Weights of a small mixture-of-experts language model, trained from scratch on English Wikipedia: 608 SwiGLU neurons an expert.
Below are experts of layer 4 (counted from 0) of a mixture-of-experts language model. Rows are named router (the router's row for the expert), gate (a neuron's input weights, with its number), up (a neuron's input weights, with its number), down (a neuron's output weights, with its number) and show model dimensions 192-287. Each number is 128 + 24 x the weight over its row's rms, rounded and kept within 0 to 255. Numbers have three digits each.
After each expert's rows: "mostly gets" lists some tokens that are sent to it at least half of the time. This comes from a sample of Wikipedia text that the model never trained on.

# expert 4
router:101114112110172152152124154138168082118160128136124154138152147143169088108176151082131138088103106087135128166087159137169116103117071103099131127107100170122114152131151143154138126107119123099118186130101138130115154120141143154144095108085137128141120116107084119159158104154087100092
gate0:112112149091113141115147116126108119141151113126114126116142090142147096102164176136146098136129147135091157110111149134141153123172162107115149126133133148123144138139152120154183138096124125145075112067125136144086129085140141164086120154124126133145164124158131135078095140152134133130
up0:122122104130124154136147132108124156148120128171156132137128109112117157117157107091137150129109130126132121123138124137119129118135137160135145105119134154113109132083135117120124142130072103089112113110125167112102105128184132149153144120089091113081094147112111160119161077112139142132
down0:176111150111119182086147094104116153125127156105181112091142121113111152100119098092154157118107140114126127139126163130092150132095138114126099146103102156109200162114139123126118152145108153131113096126124122113088093084143122143129167157106098120088061157153175124104122109156152097146
gate1:071120109089100153110111121144102078125104153155150125109093163110100137123167104091128092144131120134132133130134118132140129114108129127139111102134084112099140135139185116169159164122149137114135125112164125173135123158113162145126146148116078118123082127155119119114148169100145165116
up1:103106105140117129145124115100095125152146130147122121135130128134167100140130123104126112122151092098157138112142103109078155160089104079110104141154143116084145152083126135123132125121137053157133163136111152213138138124106139149089132170165120157116097143167150126159136158101118109089
down1:098092138116107115132154139140136112133107155151088106140140124133109153127145140122144120074117171134133114113084161131108121075152152135136127087102162147099169193137123141098149132131149115061142142149113149103152122149140149095088102151171134106139132135122122151109123143112132127145
mostly gets: " is", " was", " were", " with", " had", " has"

# expert 2
router:097137113129117177117087147097112120127099149088159158098141160110138118090133096151165133126094139145155173120083117135110099095123107142142105148108165176093174105143144109118106179158138088108135123124102176167101124110153141127117084098146133180124124158125120118128124145141169137129
gate0:078128118121157162161161144142205135136109161129145121125136122106129165132136123122105145128120144108092129140137125143108118115123144112124137127110108165152171090142079132115163196125113150134109152107124160101138091133168142132095144141110125117132127161140105153125123153158132110149
up0:144111149112137114162125132163088128121117118118139137147104127137101150115130142119133112159126111118154135098114092135144158107127122150113121142134175096127146108140127136145147137133160131119138119134132143156113151116125102126104143162160152110128092098119127144154115116168126130085
down0:115100092093150095165119127135113161109109168175103142206139105087155114134085112134109114143120151153125112109106144095105164097121141120117119107138151149121136157080159130150139146127138135079132112137133129113045120126122077143076141097172156138192134115104128115101123084162133134125
gate1:118127152091133119131139135119148131122143120107106090113097121170138123108153126152143138117125115139121101158160131126135160135116111103143127120086153127117104156143128143143133149093150071161145117109133091108121127124119131119151152135148145153132135125107113149114182134123156153086
up1:111096127118138120160087139119132145143128139105142201154145098114112115158114139132080124132123134175125147136170157111134133123109108119090110130168131167147084106167107112156120128091132068087106075137153123139128109075197165144123111164140121070131128161079113083094157160119129135124
down1:098125139122165101155103096110128122156121110089170145126101123121116168139148138160139109111132153129133099143124173121118139129151197126098144137112199120126095132176116120106110088099127126129148085143113101121174166099082155140124091142130142129115161115136129138121153123168130116103
mostly gets: " and", " In", "In", " or", " but", " &"

# expert 1
router:127109098110147133123113132069127089086115122101116136137131135125101141127132115087125174116094113111149087133121116159151211133135109119146121141122088126065151146183141129159111149180125090146088131096086105129155149118148139142092132159149117143141123137134110118172107145127086075102
gate0:103123146142134127113124123172168127120116095110130108112127112150129099134130166139125170154125103102117138110139144108137129106111108150186135155075134117130142136151133126142133125106149133167086142103136126085168125147114110104087151116109136115077119126147096119171147103124110165124
up0:100085148170185095123156160169089104154109136139157161132133168115150053118135126126144100121110158092129133166100122106175136125127129126155163159109131138139125090163106156143147103150127123134154100163121083111153092156149106133158140159137171148127170126112137151120143112122137087114
down0:137142129123165125143108136123115107085096125158128138114109146180134096100111115119152142147138127108110135163103102167160145140124106138131113115098154143138122118185135149155111102102091146168106103097110088147135137133163109125184136126122103141128134145149155178085114154136068129111
gate1:140149111135115127178155110138095138139095139095123136080185160110114152135114105143108110119151158128148128083087087168130123136112115169139125104127129106142140175101119134170125124140116152161157143126143113154155102124126128101086177117176140143125139116125154122120098108204114106123
up1:105137104133116124150173122121109117103137105145134162159135114162132099125163149145105138116143120110109075138133136128087057138098123124125072144173140150113085131119154116158123113081143123156105146170145131140132108140139136114150120120108089178110153119109102126123160092141107109160
down1:145128093129094121127110078134123115110113102137123119085150092116116131104105128071132099079078084134130113071147147141115158129114094136108093144089105130108114183114117141163157106187107140173170133187120139134123137098091124134131115111161131116112109201153154094139063115087128092115
mostly gets: " ", "\n", " $", " Coordinates", " Born", " phot"

# expert 0
router:076086120118178115148147172137145075128108137122121164078188164102156134163155075120129138106091091127179069136133134138125173099172124100143087167101107159116125168116133100163140159153120100135125132110133131150129103110118152154109161118126127140176114123107126123164169145167108157115
gate0:173154118140087129131141107098178100114096106101142149125130169117142124079099082085169130118131107187123120147119146112153142123113150125143094149130087149130121144116151108099121101134122140099126167137151177115141103147121151111155121144144162128150148140156117155174147144120113145137
up0:147133140156143130188158098125147138121101148147141122133139103076131141116125152125090109126132085102118111139105180115123119162134124137084132122100075093100129154178125116116062105141152107126108078120110140153128107128095138138179114139125117069155118158124104104132154109133160110163
down0:087095146113169154140130128124107101124135127142167086142122131165118126166104113131129142123132134106130148161136159114151136159123149144117156164099139072178174124137104141126166127135147168153071151143103124118128104130179135123096179145118133143138125128111133099116116150142127142163
gate1:142128144138121121121134134141081140135136128133127157083086109130104125135151140123146158113160124119143125160145137125141128141122140083164135090166181097169150097107127112126168144109085141099099169160107126149153132152114123107125123141104123125134139124086104112145119117131102145143
up1:148107152106131185097137117138158105138123125141107102133107138142114130138148154127073155135149134146101149124109166135126193114145102099122068174125115121186106121169133167154103155119095152122125131149159094107130160123114103107136122109105115150138099113115072100080071135088131142127
down1:135135158120143111122153136101143126117109133127111174124134141168095103101115143137159140145104124124140130141154126139122168146100104121112158125084133068163135145157083112164154097081116119097049109134149102177166190126095095080091167108124119131119099087122123115151144130132133152119
mostly gets: " |", "|", ";", " —;", ":", "="

# expert 6
router:139132088117144117165043126150170129143091160079120190126131138141162070141082084114151135122103127147130101146095122133134130135114076146140153155087101143137178177155148116114141113163087105128103111148158123133158108111131163166142138124141107155124110161142125088117156114119069126137
gate0:121092146177130143090100092160137124088106146110146122119121099157150128149119118166140146098123098092169159115108081129088145137147122112148136152125118127152146126119124141149119154105138105108109149149157158087116130151102137092129149130175113125162108152145118115103164086143112117138
up0:090082129152132160096108150115123113150166115130154117093083135104127143177103159112155130090148113154120079136118098151150130128088125153107126070127108104106117166172200128126098138160135125119116128121130090098082159121121098101129137131101120138105163117118137192141161115154116179110
down0:146107140120158111148125102113169121093108134128120108156136137118122171133151117174140127120117100140100134136146094141109117127160121148113149143094074137175178141124135154121121114138104108182094149165154139115119111141149135157106113199163114152113167173111134121122125129184143115151
gate1:122125127067129093091087095120130107120145133120121155129113105183143133094149147131155118141142128118122140127090117100095074163130119134165147151114106169125165137094115130130138154143098154096090166138123155113143139157123123098128131127159116145165144159115130131115138177087138129125
up1:146121168096124094120123112116137107112115124167101105173127147076129137148141053124144177089156067168140109131151104111093180115084088131098162117132137118126119118084158156117106135114130107104140160092122117114123129150113113148124114133126161125141142114130130052161117113160099116141
down1:144129141162121115103092104091109127109115102127127113132164149164148116162071126119124147141111083163129201153116163091122097113138147145110145130109152143119099142148121114134155140117122118082105070118128120138117156141097098110145150137119136123160131179145118085141140143155117148118
mostly gets: " April", " May", " March", " December", " July", " August"

# expert 3
router:098063117110118128137148148097161132073091115142152105117159144078101127099169148100136163123129166092136124117142139111199150124124140101123104146121103138131115112128137094114147150145121113114107135139067182163113191123147119175077093125073134104136169166153140147127109098139141118132
gate0:126088125098150135137125158127138113148125090149135105143164149124142117105153137136143121149128111103138112100142143118128129110086116149129138152112109137178140099124116141170113131119116120129132133140123145120126172117132129139120109153109087107136147135147144149137095121119126146122
up0:127111091164107119116103119144144128134134102133107118129123116104167148135120108127135120139068137150108133151140145096160150128118142115114147094104105148116135135143150136142163151146135134130127114120133102108158123090171128154123170113131156107162150139144154132114135122137165111132
down0:116095159142121133067116080111132129126115104159139058108122155136147101123127108156165126088107125113154080121152133134142115161166108128140098148137155141114070156143128108138111110085177135149137108166102176134142108154128112133100140109167138143110108104166144111123125126116142141191
gate1:111117122145098110096157132147119141097133132105132120114108124077086126158122155126154158115095139131146152123117120109127078105141086157122112137117159114100135126099096116155123140166131170158138104151116155136099151108153141120073093116091181117149150152095149118114148155166156117106
up1:126140160107118131097140121104174125123149170119140162103087130161111133121135147126107129105072146113126172124133157132162134057129121095128162144133160122138137158152091145153087119113163140091126143113161084124121084112181129123100102153135149077138141122117107173118132120119110106126
down1:083097118134112139122138153136125153136138104096128144146113121132135116113143138092087099123130101134131124139132110127114153132127104167139101115141142117138126138084135137175170124135126094122080152129101129069114172109105133103121146157128149149110139095126116085160149132181110132166
mostly gets: " Species", " Iv", " Em", "intendo", "′", " Ale"

# expert 7
router:155106166124133179161112164093153105095147134137162133113173136106156149126144145115147132088109064125111151128146154142084145092154113119154089117135161113117123155171130124151106111158112133144089154115152135147146119120158168134129136085151152139133126109104111110152139142129105080080
gate0:108152113153106118135104137138158176130108201143132125085151173107141149126154107112103128143093091140139138135079129132156117152143113110173144120117108083126117162148122124155117113124113118166126087149181154127090126109101123137189096173146132081156115108110080106083109092134128140131
up0:118103149124159144098126113091131118120124141152145114124156085174090131101124182147175157124127115124152169156136160133149127115093142159117096110140178092166127133090148132123118129106125124125102141158151126090104190130169126099101080105159091134161140169157101154155093085098112132100
down0:123137173178142110087169144122166113149139039162147150110124141108124132071125137152166097142112124114135167123081104156129119140138135203114130148112107142149125103096132159119130090148134085143153137140098115124155114109136128111124146140082106107149159127118168124112116111087151092144
gate1:134143094149130127175136127128137146152118152141101168124135189129135156084086107177158136134141109098128192115111159093135145151189149125127080121124158167110146082132104102106153117181133112122129134142108124139121171103120137130127139114135107161122151140099136153091115098130132149139
up1:102117157146175150127146123132153144172104150107154138128124128114115133165107115142163122124112122109149129095137128101125147139125136122143118142148129107125150134119104164142135126119090159142069116141115140130136152110158148062145117160122123127079139109125171160150178114086120088144
down1:102109114164128142169142151159123139109192113122075131128110130090157155164167100107107124116083121113125182089129160119107060094108162121128151087132141161150113141108116142085112127127096152111139134126149127143154155149130085154132135114153139102126057145116131110115165109121153109151
mostly gets: " As", "As", " Primary", " Singh", " as", " Abd"

# expert 5
router:123093160098170098137094121115111110091143112101104123117128128104123082132161123128123165113136152135176099159099146108095177081168141074161111144141109159132146130142159108141148142139071123096107142167135122152164159081117132114109114093126196143100153142110120096142105152148123102116
gate0:133131128139128150140132133141098111103133121118088162133136148115127166165167156097141126115120135120103134092124099129110123069120148138158131119111123155139128115130169128086142143171090128131102150146154142110133125115160149129092136107096121115100133137121132123168118187171107098088
up0:113109095118148149094126087130116134131139165141141107093133149120126161148113132128127111112110155102100092114143100093119146106129111137152108095160116151093102110143129171158138142107092138130108097159103114140143161111159111139081108121123128117124115117124134128130137136138143131112
down0:110106155142133119160141123114131157135170124174145142189097095135102109134091139078095125097100101089111140111140124172108110096159156154119164139127154113129200091192140089135110126109092089132146117090150135079104124145098120105145165128133072126128101122111161133152109127110095109144
gate1:135125178044124148156122137097122155050121130151114163092153052103147119150167144123121081139119130153140065169111133111136069196124106124120091108113158162153096116163132109127073126113124114157091114142110116121148138096149111117134143110141150149177180131132157105122158111108158139120
up1:171146083154115140115106086102089067119087129097103136113118202101129180118098117148105140112107123119110148168115132177099151067130135077132121132162151128132150099145137145126144155155140119105118110154161116155114123167126143154083107140151123149095100129114099120132132107132100136103
down1:111156114169142155078084176153122142140125165122121115122132166126103211130130153081139125144128153137138124148129151133112121102138154104115124168078117113131101129157105141096144102122149158149141109133136152116144156103101134125067131138158081102107121115119117147098121171129090086151
mostly gets: " York", " Japan", " China", " States", " Canada", " India"